{"moe_layers": [0, 1, 2, 3, 4, 5, 6, 7, 8, 9, 10, 11], "num_attention_heads": 4, "beta2": 0.99, "decay_fraction": 0.499, "train_tokens": 215400000}
Below are experts of layer 8 (counted from 0) of a mixture-of-experts language model. Rows are named router (the router's row for the expert), up (a neuron's input weights, with its number) and show model dimensions 0-255. Each number is 128 + 32 x the weight over its row's rms, rounded and kept within 0 to 255. Numbers have three digits each.
Before each expert's rows: a language model's description of what the expert responds to. This comes from a sample of Wikipedia text that the model never trained on.

# expert 47
Description: Hyphens in compounds like live-action and ninth-place, empty table cells, opening parentheses and quotes, and per in per capita.
router:137184109136132134082109146097075146162133091152065109099081154146089163102182127094105152139177133122161124117081127085052170118147122088089099134115169143127151097131093128063088102183117132101076109134055142110153155138150113121151097142107126161142138186110100152127171113113133102154135151151155186134115142069122093121128156069104172153144146118094178158129141127066098101167136166127126113131111159108194097153147148184091167131107127159089209128129177131116158108080110124102171109162151090100151000104117150113139117126120148135109096100102096159082078151142159161088092084109085132137122144145158103152109125098127162111125077174081088191158213104156157075101167141154159080114134148153115162165100058147113116175121090178129161101162126137148148128194159157
up1:123131185088087152147135125109139154118096126180202140126171159133131139120072112198151146125192139102173080084145210147142144117078167098199151132099076133119128150100121062149117135117138147142105112152127126117122171127086210157082123110169085111127094115136106158120124103146117108190144123098073135174137118122185129121146205178138110104064120096127096110149100150100131070095146216093102109118124172037121175123061119133100110115123100064136149102091067133128122121139092119163097094159115189122056089151138173141160123142075137151134077108159141130124096053189147139150116162120161110124099094069141092149111080114128163062153172184175128138128194138097139137126070128119104118159120091165141090135116122150141128143066166115111124136118116113167111153112151137
up2:038110176109148140147108106121155046156160098102149134140137117058154115130098138149158144193151115134150111162119155096157121129125127097174107126127081116079033146123128131135127120156141096120152172144083119114112092131128146191128130081161137150068113063174104086149115156102155095112120123126133092107092095097119168181150075119130167130096101121132125053044100102165142131063125086068125134113092036136104132160122160099110108110119101121131143103141129145110057104160086141127130139144172211181134199110101107143109106153143092108160143188140166125130157150082092159149116135079101164189114095102130158151128136082141142133113144128172158122131145154078167202136138110113104116107114150088133127143122183187104106102119107205136057194138104071166144179098124146
up3:171106118108180173149117079075114123143115112157163169160143146132093184158118120152127089135142162150133103188148102126085135164089177153105109129177135182160062135119099144118176133161078135158098153089108145159143115168094146168155116116126143118130194084113113140113134193138090140114121121159216169188105114111144095092127068117116127078166132152172136070122100177145172132107117096148155149152053138115095145178066116151199103059161135109144065141179139123111142143083163181112149151108113142139140120153070099103128158154196119120100199149128082114101169087166162169112103080085096215087113146133130092114164085115088098125161172129168133105142162149143108093104132092125065104153121135127121149090144145163092147105104163192135068117167071107137160167129092113
up4:114131169161145135152111105160139108114072075082121052166177185079118129084060166177098172123088122135131081141131113104146087097122151117182110142194076211147080096104107071165110161172158112097150130106063149131106127134085095122047157168111045109136122099113120109102138182143131119152128145121053128204119120144110143148171082132186133138143075158106098096111132110124096100130195160095094109119141128171083112146115090090154148089136128086135106145126179171161095117135121087108088137068165102148156137120115210109094151144134117122174148091102111173112179142106100128199127175152156122114075094143119140125087138116179163180128176110166096124126120167108169154138097195088144150166181146169139116121144151163146104174115117097135113153123135155104121170151160132
up5:178047140116167176110178121142129097146136097105141142093148133132097113099090199121167129132108149117170150167133085115143108169132179154172160085117097119109159101177088182165164107098148122165143123116084060167129110089125165126126206148107109180172152100110104083099149144126121098092124112158148102090110102137159086181145093140136122091111108131102141117100151113158072162114182148120096133143116208110109123087029087124158119149106101126130094142082123125161138172102097107138102147097119114146073149132197103128125074147077078158118145125144118081189154120087148134123126179109089146156066185162159118190125090128074157113140114042121103139105067118093126116083108132075147126149096168082120062197131139129130161154099126119129070149066118114100191158147079124
up6:128124130105128132103125148147132094163081097162074133144112145064123104100141146160149108089130188069195116129095170182110153144100076157152135120171136169128081096159130111056097174140121168090162163138086124171111136148145105143044130091113137159149135135082159127092109122149151136138182082100107188124134127094161071145155129125045090118141115120109135136154127115173183080102142113117188084153137122060139143135121088135102144077148152095100095157141171089124142130107108134147153182148093101101186129123093117138172087140115133162108127217102075169084138169139129083141094088175167116143129090127128123161114129111131109107153123157133125195150126188116098195183073109135107094082124088089126061157181182207099139201111096140142126156141150120181125084186153097
up7:140160122081130093168085114105140074141162097140120123184173121115050151109104143132171181076118186071076113110092086095180147076127162127109108094121134136125127164082134053148120136160153153089149103102189071129080125108106094160120199178158120123148145134183149085168123090133151109177139106082117136068126148096138100171125104096170093121122147089139129135141152116116127079116084122153083127134146087123137097152053161124096113164139086113102092164147114059101157188099154125141098107120162163163142053107091059176149098080195124158131071144080118107126083100091138147136112160097125134136177155160145116187144172120110157136088187133127201122132121116171154094134141125113068185149133126149111162126213157149126161182155161138156093168118099130138144133142146164
up8:128071156126196161198126098142128150067173098103152209133137083086162067085085116151134138115134183121048099096183168097133101106182129152147251110096098120148110163119110165113109107142103118102136154136103190100086189119019151152158120098141105060129120122167133120161113116121149129065105083121144176124088084123115104126121117151212105120154171116129132167104136118088106133133116108106122096115157183077106173110164133143188129107122128091148108118145137158149115161125140074117109159151134131158119125193162131107137149177127052113123149146106060117143105127134121092155110164109124126164102096134167159093118106123139137127124140143087151054161119193111169100089080157114135116104115115089141132123108160128075152130100163112104098213143140120155082117105079117
up9:144104092062169112080163096092153132120181096093149154099174113130148123077110169129129148113127135093140104106083203148145139120095156089165170129141105110101123087154154121134124110147122138115079139155135139179138119134116160126092174107113095150139103079138114115086198125121084129121084076104104133120125126121164139142102109120151151121145083098121092108101080098123101091138117163140092143096171143082132142106072089160164157092160180075150167149161156121147095154134114150154077141142047085145092101130081112118145100143065073185125059109129116193060114120128129139207134188112162126144098158076120062151047080133095111119141137137111165102107040178145120158163120153107117134091072111145114113155119092132064071190143182169134036119133158119104153158110111073
up10:115146225123161126125165081132138073100119137118182148147131139137212157139142167195143112120098179088124145116146105101164066124122078146157168184142114157114113123123145179128098143127115075121131177125093141160128139135092096114070162102120120110175033120146142121112173119146130124126128100132114117128188146131134121158133119132100122124078106133085138154129120075151114126150126093066156113134089104118129106119121111161200063162182161085139092148130120060141140174126103176126107137157120121108093133105098083129143116113172134147126154128107189098115127145089112140202162134109171064147142117150133145089104068179156149149148134097191141138186087182132121133139094186057163095179159096045066119115168130195144091106056113095158154164068067110091087129114138114
up11:176093141114119151125175109114174136098096077107160181150151156088130100146080136141211121175150156111153093137130167125150107121094151134177156137130119151161106151211158108132132123133100101120111058121110178126131110145115117122084104135075070159091098102099127099116140103177152166171095159203137160121199170142114125129122103143168035170110071121082093115099186104132137125099149154127129159121120151173134127138046091105184128113117150083125115154163074049167181112128091113158145071142162114090139132154155094139127124199191109138089128142119142150105144125060066146121072191106090120129201119117128140141108105129110119175137164103128140136088098160142077130178063167159126173108095133142146099157196121116106093122096095191102108158106096078164147150120116144